Weights of a small mixture-of-experts language model, trained from scratch on English Wikipedia.
Size: width 384, vocabulary 32000.
Training: a variant of SOAP for the experts, 283M tokens, 8646 steps.
Below are experts of layer 3 (counted from 0) of a mixture-of-experts language model. Rows are named router (the router's row for the expert), gate (a neuron's input weights, with its number), up (a neuron's input weights, with its number) and show model dimensions 0-95. Each number is 128 + 32 x the weight over its row's rms, rounded and kept within 0 to 255. Numbers have three digits each.
After each expert's rows: a language model's description of what the expert responds to; "mostly gets" lists some tokens that are sent to it at least half of the time. This comes from a sample of Wikipedia text that the model never trained on.

# expert 35
router:091153111197145131190106062178113173155056119181148121113128128153078174136202131069060128092115135129117138092105108152114148060138190159161152084158114098116087055121131147173091043121117098156120122142111150102115085124124171135102118164122143111145143120110085117135165144142146173138
gate1:065145165088163193125151116109180075127087127153094104167126095161170184134122180113133110138150102146093123121084098143180126126121122118139151146140143166126076127121118137168160126106189116110104093120153112058132118147128090153139122151046064187153092178124141161053148126129104140111
up1:113139113116116202143128194116136129127033164139165129130081160146134140162098103103173129151122140126093121088082137116091147185084157132160104121144162069142091103037148098125106153131143159161089107138127159156123169156124167158120139093157043117158071131163150148114094157171153130191
gate2:073152137086165073109145119153142132144101141152095101075146132154100158088180129107139137226131110120104079138163172119086187123121149134130084079137117128137145133202065214143110138096080159138162132108147091105080132057107112116158144114157092137125149155101097155176131144101074101127
up2:165135140086210070179095130125113146071155186150167154100152151097110140162091124145126158134116094151144126146089080156145163119131138134113119132157174156180138152042125115133122145094151127106089119115113086097091088148230114159121132155150109131157124095173122135119127149124120149111
gate3:077112155128164089155179063121142095095149142121155092137090132160126082113159140206106073140152136095132098124133141069095103133094100154142131135086060181103144149164146187179099134117111110117163155132085133138080156185176114167062095090101110091133150109101068103172113148157134125131
up3:101116148119120058113129118182136080139117154128168069087175156173103092135118190146129126179141090078085125149112149116137124096129149151105128169142111129113134181142108167196167149103185108157111131209128124119125136102182128151111193099102118158163137200084172132093127137087168091122
It responds to: Commas and and, or, but, & joining items in lists, dates, numbers and clauses, such as 1742 and 1745, Sweden, and.
mostly gets: " and", ",", "),", " &", " but", " or"

# expert 2
router:132161092094080127140098195120192126097161182144120136200130121133149146149122160145158094140091121090132186116093155093105112115174086149161098151148151148132150159138084116079142156152106155130122074137139166155160145145118123159096074146085186110129156130121093164131084107105121174108
gate0:111140121202159080142118153104158148129114098084162149145117103148126172093151132152130108133134145171149131143085172081122217146110145182200138077116117106107133149136169115121068141141146121097105149085148130158098126157138177130153134125182136112141090171103143158144157146101119120131
up0:125125199108023083132164158101131160119200164119139159086156162195142117136036150130161131140092113140140170164137102148096116082129142100131147161145160110072122147149175101112156092106068108121160151067114106149093089165153146157073142133127100146095138118194115110173129178117118174158
gate1:106153129171125134165119073104145110127121036190118125083119092112133177114137150110130118125159151142204142174086172080207143072182099084146157110128150062071150137089172065110140082152088113065143064144158086124166098122116083122163183142132194104127135119193134157095122175143152095094
up1:093127126091075119106182137074114076093091078166156098189171164133110251174088099079167133087145113148104117159133161090132134061141110141104113183116095155117133108092197127207155194143159146134174131141105135127095106143102132119097129092110173090115125115120158173111156138128128096114
gate2:151186102114168179102084222109109175105110131117124114135163194096116097122152128128133179152112107112114151147031157063099156153147110120088069050150120125162127050150101158127173095095112151102148121112124100122133175124115216119123136154163176108069177149133123131122140156124120134153
up2:179138153128144133113143145156161097111114208194169135104119140137078116173095138039154159176171123173120137099082120166159176101121122107141098165091140122169199157078087146087073141147153146122133089090118131131056130146110114190120096147125143076144168106115133178080091153118162131125
It responds to: Final pieces of names and derived words, often agent or demonym endings, such as -er in Dieter, -or in creditor, -ian, -ist.
mostly gets: "r", "ian", "er", "ist", "n", "ant"

# expert 17
router:147115136125170124158121067115140109118127133157156114131131115105147170199161102139094135117150089144103098103104075169105111167089210137145174117126121103090121150137071074138169060116112123160133145139084111086154146150137148134115103189185075102154155114092137162140151134156099094169
gate1:129161070117122144150080097108154014065130132161117179097120089092149109150131167111155089119181155082151143160065152101187114169177127147088149119114142157126105137033118089134160131164123129150191058088130168127180078124163103107115155185073103187125169099109136125103099122095112115128
up1:121068178139152183144096131132070130133111142148177139130064146112143150154125139119095090179134140161071125029138162084111112116129079114155163137121112163112158059081161097152142166162134076102116123114133137146098159097134175148086132127084095120122119114123083119128063155195116169136
gate2:192158105106131155097142180152110139085109126137094147099088141113135160094073134119169132173086149162075115054126128097125169144144121158129129156163111167204106174132097126127134134137085229142146147149142190111137136130146145106120125172175119134080109126099096098137152130135153147138
up2:131113135171124095154114120142120161160178135163144124151129191082125071123058200149155123201150155137181127112088086170139133094136176188147084138189125159159124152138124126087157137126081175108070091159169195160135154155137080177125134137110108113105098091132134107070193073157170140103
gate3:084083161139119133104154096107172092131189147061197139160135122200131147084185082180134108162133132133130154151084118111140092197104107141115172167073171137069175175132098178138104192120134113078151117176106101136159148091148126141103089154082141130163107118115162150112109175153145096091
up3:068123176123165124100130141140148126109145104129132048104072171122113131097076124204114071080118160176106087098090122124131114067173148156091100154149135136134117173147173192176135115055136045118093116164105103153086191102168113134152113121095103210122114122168146183130127124119140147174
It responds to: Pipe separators between cells within table rows, plus semicolons, list dashes and == heading marks, such as | Partner |, 0;.
mostly gets: " ==", " |", "---|---|---|---|", ";", ");", " 0;"

# expert 28
router:177156171089142099093064142147169188130137167115111084115165159124112093075123126172120166156108171108152143143122164186089115139103125119119095157147133133163134135089079185075146152173147096146128120140147117154121117058151111121185083125207096089123133140135112089136091164114142134039
gate0:127112142113118137126165138155170115102091104123136081131132120131101100103141155170125126139164117150157110094116146108098162070086138125129102171087122135089149148149098193077195133141169119122103097122102105189135135095136074068138105151141073104130092090039160111116074146107165107062
up0:140182182123108139172110142111150101104152124184132090119130077096093132108168142110105159215136155118129098169132153104143211126158101131177096121115126139149130179149089116132142180153146129150067111136109085135169076129169101151176140149161151086084117156143129110092113140146080142123
gate1:089151077132136098153116157113130167132098103170151160100121071093091100076113158164164136135159138173174151150109157105171127067156135075133142124115139136120205113161155126091090110103085149139152106125118149070165125162174193135129124070133126083179138106147128157106124112114090157082
up1:117158111129096164090118163106087118067178078157143077144121121111095194163173159092131152151176116169148075078132150089115174081128124110140173127099134124065092151061158115172103185118112114103117094174134110124116132090124196161132143111075178135133153147144122106119120122121085137154
gate2:148131150101129143160134172100165137098132132070169107107161153088062083135142150119134166111146141144134122203155170087115151155140145123090155082109130210113170172083089112124136117103090130115127150106120144177176128145120169113106103163136137112176092157123157164139073199151100101083
up2:156144162111154127148143104182123175098108085104204073097155179083138091158194141134176143158105099164106155166121138163143123171109106139132144079126104208158088144109152140108113151108157136131124092131102126078122110132118107143081152148060151115115122148097173140093165148096161083109
It responds to: Word-final or inner pieces of longer words and names, especially plural or possessive s, plus ing, ed, ation, century.
mostly gets: " century", "ated", "ium", "century", "sia", "sion"

# expert 48
router:109120173154121071058116168122073120135185145097153142170129107125113103105100132165158127177164161096111053126197187153125162189167168127151108136153134122118105114186137157155147123170091107144158125142104115167140127080156073094101133043138113160099130092127175184154109151130149162116
gate0:089138116102092122086074116161165121207126128138157108157151101113072158107150143100075093191137167181101147071153174140146154127123091109163072092138164090144115127115110127096118157131180074145152131138149156146073079124165139137132118115083111138110113173133143153172098183188126174091
up0:148157183129107145112124167106152134107105162117152096182162204168103130118118134117150086095179182117177143150126129158124146172110122118131123079203125080104150118142089125128149137088079097136097158148116098135168186106174085199143111139156097138090106173108122185147069172100150128131
gate1:092120066149111115095080120138189118103143093143138064121120167143109089131176133073182138109123124133163123111110131073162164130202084113128132138137123182126132065142141116087142156101117109132164101150114096184152153092140149139074118155077094139098108125078111122111158089181115101106
up1:113128179099072201140148137160066119141131140113133164121036104157065172158203070094166079173128104074098137175118145107062114077082131136130136109157120134071137129124161139162097157155122114122135100170185144151056166186127176114080116061120116141121084088173090128155170104165148186204
gate2:171195097035131170153190147085136150093133088119151136143064146056131129124118163126234091106108099126160130145194166171160112114159118116105173153147150171080139113082135071136177131086135141134132169131191113062167167132097164107173157134154207123127120099151109132067128201072145178104
up2:059106150150156107151179126194126144158132154120178137133095129186161115112112146103138126137174089140104189181119131153086137112108151135109176086110193131138138163056101126136178098137170119114053110130131161179102086134162129178066103076097118133152174122115116148066106073180135137111
It responds to: Prepositions and infinitive to following nouns or verbs, such as series of, measures to, requests for, going on to.
mostly gets: " of", " to", " for", " from", " between", " at"

# expert 29
router:145146219134163111145125106134152166153173169135104096146153150090126103119159179103115105179094127121139078133070130205104131115128135090092107205120158130133165133074151116092126132094132141061090129129124170130135132157174140106185156170110119136153117124142112127137045122144148104129
gate1:119143091169094142099135121100170109107170151131150193124115121107089148098087131132145138118141109107167093089157167132197142170103104129119103132060130051145112112113185129132155145119136128119117115095125121096218102136104127132158143112123130144148121119149049122093116166171105123142
up1:130144123132145170100130137100057119120144200149133129118141144180082117154091089072110159138158127102102065147069121115087125116150125114136098118054153110092103170071107132145132171171171107116070136111143157143100126130080164172150167079068093081167165125166152104102139120154127128161
gate2:122119086127131151116127146167135135112154128076097107122158193059143072129118160127149166173175149139107072122146172095094134199125134110082100115134158151141129165152097115135099130135118173136152046100172101127110129173107173073131136137065115132083111136155177155076145155165147139112
up2:115104136109124115153145159179116135119097157115124102096099152122118141151130140099130100099106163128139176199120117141067141186057095153204117122130103152143151146117117139094066141112132147155095116093181128111120176140107127160093076084057131072091177059086151140135066133132125143141
gate3:111129158155154109114142175116159133187152163125178191124176111146125128100140104078108090101204156076110150148149093111129058123076132147086138130102091046142167175116168133157145187126073169166128128120151136071108190142194136099132131085116125121127077159095175148132094144146132091141
up3:128126145126124036192087115171128147076166128083138086109155117129130121140149106145118145135107142131158141130065133174054121150148183124130061160124139115099107219128081138180203073077130145165127117149094080169114138087190135153120183102166143169131099114166085181152138104138150219184
It responds to: Middle or final word pieces completing a word, plus time nouns after numbers, such as th-ir-tieth, 1950-s, five-week, century.
mostly gets: " century", "century", "istic", " months", "oid", " minutes"

# expert 24
router:110142156128048093143098178120105116111106140067124073109151115099099125100191088208200096090151158106150162111090140155124100134164118129150080227138125126179126087211145151111175157112116149130149136141211106128105129126139068127124114170104165158100161110158199091160187164104167154118
gate0:081137149122099122148139156111142075136133112091078141137135069146096114131086138150110110123136150144130139123135140117118197164068123096128105123139109129152125155108093088091134137043089087098185137122101144088125129125125092159148169115100091143164129128118095149195117169151190137049
up0:107128176134083092182104167069124124065148159091160179154142134142123162089100186121115088097106163154116128112111101143116110102098131121117130150109123109134125171162146139133214175112149081127143155068163157123138093110142109088104116092131157170072116158149110104138092168076165152092
gate1:115150067098202153136154160105085109157058148144116183112178150138116119193117120122116099126128113141140104080106140077158156095101146151103097078119137133104105130128127125131136075145119144125148064235144096138141134131169098155173100163064141169175181156136115182159147121192166091105
up1:130098114210189193154124116128114125104175133114125136155053194163089152155153130085160174120149153134110124072118120074072169191154125147180119117116148115116100132059165127167079195156151094101182140116122109205114118093134128113133152098128143146145129099177115122102160124172102137160
gate2:053113089076128177124108163138125094116096083160048133127145101120111141137110112124096143139158111167146129142104144090075095155138126097083127125109097157109141153144094135109159121041115146154124157151180069136124139167112174093100207184124128137122144100191148136090106172138052100120
up2:140178129129226183103187159151106098160125178140165086107117131113131121216066179121140152148127112139124195146060140149164117171119107134152138112122096140150143140060071107166139135082076101078131103136130088157163130134129147140157130164084093129136131163144102097118152120151171121167
It responds to: Past-tense and participle endings and verbs after was, to or not, such as released, used, known, crystallized, find out.
mostly gets: " out", " released", " used", " known", " held", " called"

# expert 39
router:041148169170085149112178123128070153122116126102130086149055105110104105105137155152158118147141154168083054090153136137110136136164178152130159078125113110092074120210152153179117138179133171125185103137134166199128143097132100104087130113088172153116147106121179176139164134150143177078
gate0:097161145160150112106202148182111144106089116107164095178145153116079134104129113141135092131121168173080103129119148156136144134122084138116164083088096140127099137117102112115158101123112105108123088080174147096084065180118146141140142128089194113147098142101099124081151148115229156081
up0:133097157173115095133146133128132122110097117129135111160113146155088132119144141172132056171109164132158144157137126147166137185073068150104120114081120079134140129147100053127152192159102086102116090073074103125123109126140113186100142141105118137046168126215149125122089193096148128127
gate1:069180072139160130167063085144122132152148125097195134137135153142135158178102172126167109092146162115121183072150141168154183113141103105123095064169161087128143105115159089080110139175127128140160165161098150154158118172114105182119142151140135107169120130127100117158094097160142115103
up1:103090127115128145140163137155107104137157153117157156149101113145126139143132114174140139113084097127087089095107122105087201089088134143139121162146112140126131204045086116145092152123192107142144127123142148107127139108099187099194149133062163146156129090178145120102093105115055166147
gate2:131117118162125163205137108128165090078164098180110151119125172107142147112107137074192128097146149090124153101157148116155144078136165150103092130113113097151118101103116107183168140083084128127128142137223115119084158072148167132158137101143162144134130096078135219166126151147160152160
up2:103141146110114118065170086121084151126137123099194085159155123100213121157122079164153164148119142178158169119103105133146160200074203118144116113127155137074161161087113078140106093096115116123194105121154100134167076160197079155150077119108101085145159166128109098048135096157118135128
It responds to: Prepositions following a verb or noun and starting a phrase, such as married to, screen for, dealt with, on, by, from.
mostly gets: " as", " on", " in", " for", " to", " with"

# expert 6
router:112149103132093115091156165120173156109157092107128115020151091061118078105116160117127132103159136064130174085078150156124156059147100163122133089128152116114130191128106116183113129099122148095155099129121119119150125082089107132134078151097094132093043195173100081113131126111150170127
gate1:103188119146111157112090085118197078089082130156113165075188157120117073117057116116174131103171176102138152133127154118161172100141120097160172133084116087149072100159152065138096118116133095141152149138140099129186092115154122212140126147078112124115126128114122080116094133121177146070
up1:132144157146118115175176117103086188119123146125132127128122147132145142131130106078130139167128116193087059119125149144079153150127154129133136152111108128122128163058124151169071113205125134112121132138092103095086166133146148135087172108087051140152054099130116070090120104163127142137
gate2:107132127117166088157129099114125026096130110133013093165152135102131121146133127134192203118157127077083099081088153123098118084177083180059085171106142084146118123164091155091121131182150152166074131137142106139145135061079123156119130172132148062137093082086121179082119138127086130161
up2:146189148123146127129172063114108152154181155100152058116083136118109143184086170108136187153073094089092093113122099176128146142074146117225213093142107136148115182089147172119115135116084143169142056050067097167173146110163146155136127153086095163176144166130151145112152155102133059139
gate3:095076162093136123126160139122150072096114083141130149125134129146096196089132129167107139140203120103106152130093100126160089186145127141130132183106147149156105193140155134136076132148088113168160109105095105156106131129163160063111086096164156050105092073138128133118100157180142085094
up3:123133118088156127147118144139125124137127112139110135096086123170134149139139129145088081128119146041134141132128073082161079106141067087117160080130124104111110194133214119147111106134124091121114123203090170143113114121109118135148152073046107161149085192138110120151127179087095155141
It responds to: Plural nouns and general nouns after the, other or numbers, such as years, people, species, members, housing units.
mostly gets: " years", " people", " system", " species", " history", " work"

# expert 41
router:175139132119150133162100125110117120155089084139145179124106117106101176150137132092072104163101109138115120079133117188097168193086189137146173132164143100112127181150109090108153060088123145143100119143062118079143141141133136132091130143130080132152162120164185172161132135132140176140
gate1:140122129137211111081152115140113107142078137108095215094156093159173126126086159080159104124162156083133109100124132060183114107095151114146104174073191111141095160093176186113106167147143137170093091150117122131184093086088107180146144128075121180174145103105150142103097089174153138133
up1:109137143165069149118118058141099103123093150146097171156114145104142146182146107124091114173117175086064046169080142109101138168080090165108153137130087067121124093048163177185090148154095116099187159130144172167131128128125170126118132122102090141156157124175135131096163086157098147200
gate2:110145144105119132096097212092128110107142143095093109124141169174118109047111091126121126193145127131131057123115106147086159167099099126069140107163102151163079148139124136178110108108120161142127068156184111124169145119115169150177140118121114129105055137078118119098178210117146185133
up2:115140136085140161115138141166152158069160196100174126095106183131112114137123107107174180187137098112134127071126099193155159181078165104137144169161165110152113111100138143128107127045153115121070045136114134118127146110103100219077106139110139186165106122096167098120143093121172136125
gate3:093125202125117128097173171115147136139097162166097087097187092165136172078151069114140091170122164094167090126117058209169169152124152115112156105138099188125118091093103116115118125096132084138197079122160141097140079114144110137170092151123097101148147083081130125135161130112172148157
up3:047099172104169103162130098109143133123161091123171107143100122153167142133149140137156088082103169155143125166101123193129132142198144119044126162187110105092122112133126184214109148116163100171137154161090101156132174118160110120165139091102122183160120141143175157099106186108156121143
It responds to: Full stops ending sentences and final pipes closing table rows, plus heading == marks, such as 5.4 mm., France |.
mostly gets: " ==", ").", " ===", "\".", ".\"", "---|---|---|---|"

# expert 38
router:184172135108093106143107184097202120107119123139124153130128134067162133151137164173142092102128141135107175123112127071156162107122086160148129130132151115142099157181076095117143136138127101091183118131187075128136145118094033123034136089105145182103133157119196151118177124086105178114
gate1:142175143126195138155122181113118113123064115126146170155118105129126126042075111098100160124152074156166121138172129169104217170125070116144133081101084086137103155111114109111118117107149133131089096149104134096143170087121103088142141106062129122120140126112150118115125195108127138099
up1:148123120160090175094174156096103190090119158077170133133059156128112135155116130106183122131137107146112053107098129149089145068151131147163076161077122125106074116073104084173117180131202123133138143171101104100143118134143139062120124093133170124160098091149130142083073121154080123128
gate2:129120072076124190080104205161094107155156113131095145130139147115108110124108170124149045129155157134112131135085135117118139110112136130123111139140123150141074186114108139138091102108084097137139118086131133115114122167091097107118145147044125090093146141146098141133071145092095087104
up2:149127143112154171101087046125122131130124107145177121118131156144119123175131156195149137162104117189154202093070136147146182170096143156141136128172167135154111141066093083150078084153141123123161120096079093125097122169139094153129110159148162099144117136134098138099090124119192119118
gate3:120082181121166049111177134149157163156144144110123113168091104059184158095157117146171074189171122109139159156155125112112134115170163112113133097155080106077170096150083097141137078103137099098161122134135123159127112182130127081081127123112192097130072109089132173120025086118125099125
up3:120129111089143123161173206180115144134139130145100173090133146199136088115161190196133059151157068065103155108137147153133138125164165166130108087151149121111151196126143167173198187153188146145155158107123101156109111117087132110088168097094141210109073118094147102175139140170131130145
It responds to: Closing == of section headings, closing quotes, and verbs or nouns ending a phrase, such as released, governing, signed, use, career.
mostly gets: " ==", "\"", " signed", " details", " rights", " earned"

# expert 60
router:140110150127085097118126150164097074159196132108135116107118100127091132099131123122175091109168104170142167212109137111162133074143121120100110143122116133104099104153137153125198122115049121089077132128178139129107129170089098122184105147116133127152086146116163108128146118194121159146
gate0:018136148096090142135160088164089105124140074154103125149091091105094143182151112112148087193117167105138153083082144160096152158112160172136128141100110118106085156192136125148171093181111145100132128110110083127090138142111184120109125124055144160067149116107175141160118128126146131098
up0:149160154171109129155103156079150184072168169060113202104112134124117138098162138100138104127131161159191128113126102152196107097129101139136136129101139070117178157123165082133182159117086140109056094140125157166134107113187146089097111194131139097114102132196103183094130133070121175095
gate1:112159163150190118116091126076189108140105144086105141128119058143125099155127156203183144160166077126144130102115153142140148138064134116131094112070113117103155128112120139086132144147156113156121154173111084129126165152111081120145170179110111158175168091137128192174134099149138086143
up1:102137120139142144108135124137109162122148108092152120116120153103060209108072101105132133151171117141133111081138073145073188130160119182159134172098158143108130097081117094166114168130088117112120112135136085091107162173092147076163159081070075110119106134125169120108078059142109164094
gate2:106160139103132129150112156160156098095149162107099062063118137115116142075123116046087147159137112114111146150126147122124154134135113147087157086167131182091168161072096092115158126140098109086128175127139138113110155113088170111146142159105080052102133173054140151153140159093125084107
up2:138120167079139068135185118116123084072214207146143098097098153117071147125093154136136103131123131110099143085068176150181122194082114080170087085093167137113142151138113095179139124140104122107140112054139074134075130178158120146091152123154173143092113100106101096109191130094157105075
It responds to: Modifiers after the, a or a hyphen: nationality and time words such as American, original, modern, 1980s, century.
mostly gets: " American", "American", " century", " original", " modern", " public"

# expert 27
router:145136145161167142158095078143201089123105156162154115139128112168077197123149165066090105156092140078106161116119163151120168186122200124123127112157141115111113195109144143143097076118123151160116143145094133107128135148119145127125076099100122147149166112138143140142123150157132160146
gate0:140119188147144091146103145072116114105108175183154141143107162144104094155137101116116105193121106091155159098120181063113168166111084139130103112166120119070083113171192149068114116073134128107105131098095170111134145130169142112189104088096114109131111135117153106107158152145143072121
up0:115158098150136125166107144180086161145169131144144193102112098124062097125184141157148139152076165158105101176104096147137119165066122161110115134122117086144108184103095128067147085166098140137103112127149143138117086101158143138158116142106163099119119076133078167111123092063094122130
gate1:118127147139150122107123172114172108137113127192088118116214115152117132034128137079129131130135167108146147079048165113151107101127146147133108134101199129143142068178136125159207100154110119150146146139115092091090106133062121187135159184124112210164140105033125173097132148107162135119
up1:127114084123154195095120136119080132117130148128095195148150142092109114192117106153129114100119119151084111161108185095074162146082107111122149153116134147069110136079095162108036160120125141072146061148088104145125106124134134109128103092067118106159108032151117187116145143183139121189
gate2:153172115072106140121138157172134100093186144080130134104144186122105105120142111139066143122160165209144119119071152141023106144117160119124142128155141182150106192141096132157169145142098122128142137125097167139113099116082191089127133121157121137082131127128096130157080202096118121125
up2:147137104131194097224111122118157177069122143188147127152146142172129109128144110081209153165069141090153085163115088136173098153090110091120099139164152163177144173053113097128099110092075129099120142137163150134130111103162095148108123150139125136170182147091175149103127146162177176143
It responds to: Commas and periods right after a name, date or clause ends, e.g. Dhar Néma, / BMW Motorrad. / In 1999, plus abbreviation dots.
mostly gets: ",", "),", ").", "\".", ".\"", "\","

# expert 3
router:121162145169119133148130113176115130122141177181147075156076110130074132092139164094110109162113123111093143119146171112127160143151184129177174086110123140132109118170151163157100127132130119160100097142077201127093100159099135115160156151128135160148142104164186137126131162178152161121
gate1:154196117171173116114156144108129097122132133159167163060134142101125150094070162106152131088123158160164141086153100071117106155136122135167162158160112124150122130142148101083102109115161156132158121165123140110149069131072111118108155172130093154161089174070153179132087171183076131114
up1:121113082158119190100152067110142113125163158125079124123103107133102160120152092135083103165107148096091109145092144099122126090115117131135085154151200071048121110093063159123107185124180099073126142112092123148110161158103147135131123122098069146138108116137133130120108138136151117111
gate2:154128118139160149170150138147110138029155186096181107129174172101122105084130185105105155137090111169171082116100139114037078142134126127149160165135113153124101106107053108139077062132095139111107127141130133152132138109136159139124193130143126171068159107163136104170108142190130092098
up2:145136129067172111144126117065080147130181177154145116074093139089182161200163112134126134126120077102087096159116131138123117113089128115144106114136135170193183119100072078113079156051117088119138112127118092123106113111151063188124113154139128157135171151123120194120152165096180114117
gate3:110164103115156103110190100098112099135152139070138104100127112097123135107138160157147122160186106144130088135163140086114102121108129191166110150092070223075141176160172183223079092090136151151177094117131125115115146185152124092128098146204124120106140114155119136156109118160158091155
up3:139105160132185091137134116116156161185131097120125131073102136137128072065163163140053114169180100143088195136157107129077154061079171115193099141119102131103094155147114138154143161144111156155150143189183093139110148209171117155128125094130128171141129150120079123145099145100148060098
It responds to: Commas closing an opening phrase or ending a descriptive phrase, plus in and and linking phrases, e.g. In 2013, / concert in 1985.
mostly gets: ",", " in", "),", " and", "\",", " In"

# expert 42
router:145125065103114080125115099097166115162173167131109115051138132129209135063142141105095148100125114150093161146141134152158129102109144121116169111148140092123124099082119188061107127118136089091091116126045140106075118102089156135176088191142113106129072112125109102152122143185133156172
gate0:175221156106132116110143098158149139109092107089121155136101095092093066128176100134096121111107155155118108096137168109073126166110079100150128161116100110129128147165132176066211165111163157168110145138137121066106173168173099132132077082152118102134066090087118175148108107110121097108
up0:118135173124177099104161110126130093086136166157098125115151100144095072100089155098125128129144155155097108104147113164188170097074171064068106125144146140085168119087168113148149082125136123116084087131104177101098131078133160154095127144096142106153136094154130081117137136133157116122
gate1:119216116129109140137073098149191107116106104126156142060139110146140115101177129141178135110168093105155159076092127100119134070106091186075134094097152124111092107187191108079058104130151129155125099137107176098105090158151165128122147134126064094157141177123118153143118100135115124137
up1:117063141093083144168120089150089161121112133134115149102188128116105175114127142078136097116144132149087105137127181123124108007081178111126126153106099119117175086093143084128111127138146113066112113170142136133110128076113138103166091075125152114175086110147101154131179140149133108122
gate2:105148125083135126077139144168100079122140128101139118065119159101092111035086203068149182160115126144105182138146121032141089108117167089115153047160123125156104137122123120123131137152126166110119168089133088105119128070101155096103156149124126064069117149140091147120121201082136139133
up2:110184165097146121101115120152126181146165116149158120084095114125144174074136072136081147162066090072121173073102121127137154133110137117172194124179135145133113112105123090098154155101089175114151130088102083136089130150145099191158062115166201096112097154158114180095119151111152127118
It responds to: Nouns after the or an adjective naming part, side, area, number or population, as in northern part of, northwestern side.
mostly gets: " number", " population", " top", " parts", " areas", " area"

# expert 54
router:083142168127113164060104180085162094126134142089130144091124113152076145090118119170187133116156181143137145137120108133137139071137080126094095159166150144090070146068181177177136175130158103134152093126149113154172120041110152136130072172111143112154087116133099074112167123129150095065
gate1:135146133135146115151099134091116078067039160119113154114170119086115146084147127105113061112096106113108134037054183113174128068138143146143143127111139101115133171150193103100133146135120133091164089131120148143119088192140134145128109072145162108182145153125089120151140091157079148067
up1:069121143114095201123175134104061109090134101175137152133134124113076175180119153040100139173195141147092106089110098093124181052145079108141139133192123158100132162064133153142128138174110097164121080116125097148116114115140146143152106081108152102169108115137111176100158109087116130150
gate2:107136119081108121125116182114129063121089091092171100089068098121072108109149136110099117181141100129092165185078164175093113112073101147096085115136148114152170155158029112118082041112091117154099112138159137112154135127123153149104078122108175120108136154161092143095117131106060111083
up2:126136170151181072163148087167120126109125172119125084182064132128084146129174089160106129108083078128113158134108172182068141133074144094146159126222124087123108140085075159135114079052092133188089148091129135133128146157159095125115109122111153133175142140119151080148135152098123095112
gate3:067124134131140140135139163141115118131082198100142156115071169166058175123122115172129109178163079140082143122105046132151084150147114133116134140167129168089147117112100162177131166078119148101149105114080137116150130116162141082087109102117147060144111129142185175123109095183207109095
up3:145121126133152151170177099189129168077120133058149115075120186142107119098176089129140117145122132128088106137122139171085194129097132153128126085147085150083138182141141183204152118096122129188145140166112144157093187113104134153106105073100089153108095099142078143121152177146190121097
It responds to: Personal pronouns he, his, her, they, and word pieces after He or plural s endings, like hesitation, profits.
mostly gets: " his", " her", " he", "es", " she", " him"

# expert 53
router:099142146169079142069160213173089145091082146144132119156101111124146069122078139190129095188151149131082062124151149076122135177158163127133180115134113125095115106174165132161125163157134129147121113140146156179105137177146116102131157056138153141115141106149226141186102146130139129113
gate1:119181077168182092089133132131156096082085116100069120117148140138120075144156153131101204089150083084105171079166189122140114116153156146136127146077175110139111143134118106077081126120145167096114141163114102102151123126146146091155104178069126113142096087087088133139149149150079122132
up1:118107121156098131105151143140142140131180116195128195166121146107044168154198118108169136138149078150142079146103083146092083145069112109180131136117125113048128185138149119141140153175107095131110082190135174155133208111144136158078162173086103106157114131115149101086158080163123150189
gate2:110172119170118129150123153155120088150174108147104150120078111135127137187112097136142155178141168167095157130115093112139155087125150167108118131143155165102117138116144089129144151086173161134118110107163105128191120143124101134102148116047176125129104146092141103142091164092126186136
up2:144116184090149155138098154128107145124154161145176090147148130138115093139176157137143105173141111134170224137125100169140168172063201135151088129110108121090132144077113112201137145141157116159181101107187140154168171086170103144138088133122131088096193156130163188049168093127129152071
gate3:074153143104150092144123098114108148111155152100139159126112076170083115129111121151113106148147160151089192116091082091146085135130122182118119166106132182086136088154114170190102081130129148140211125108086135153094144151186103087113132142122136112122106117140152130168084092156162090172
up3:088127082121210151129145187106170138109124150112101111120116116165097168108131111137135072150117153143060166158143126159093110111164132134097096133116146156072102168098139117174180148199093096174150098184123110110142116120068122103122120092067185179143077150189099101198119117158152116160
It responds to: Prepositions after nouns or verbs in running prose, mostly of, in, by, on, from, such as at the time of, described by.
mostly gets: " by", " on", " of", " with", " in", " from"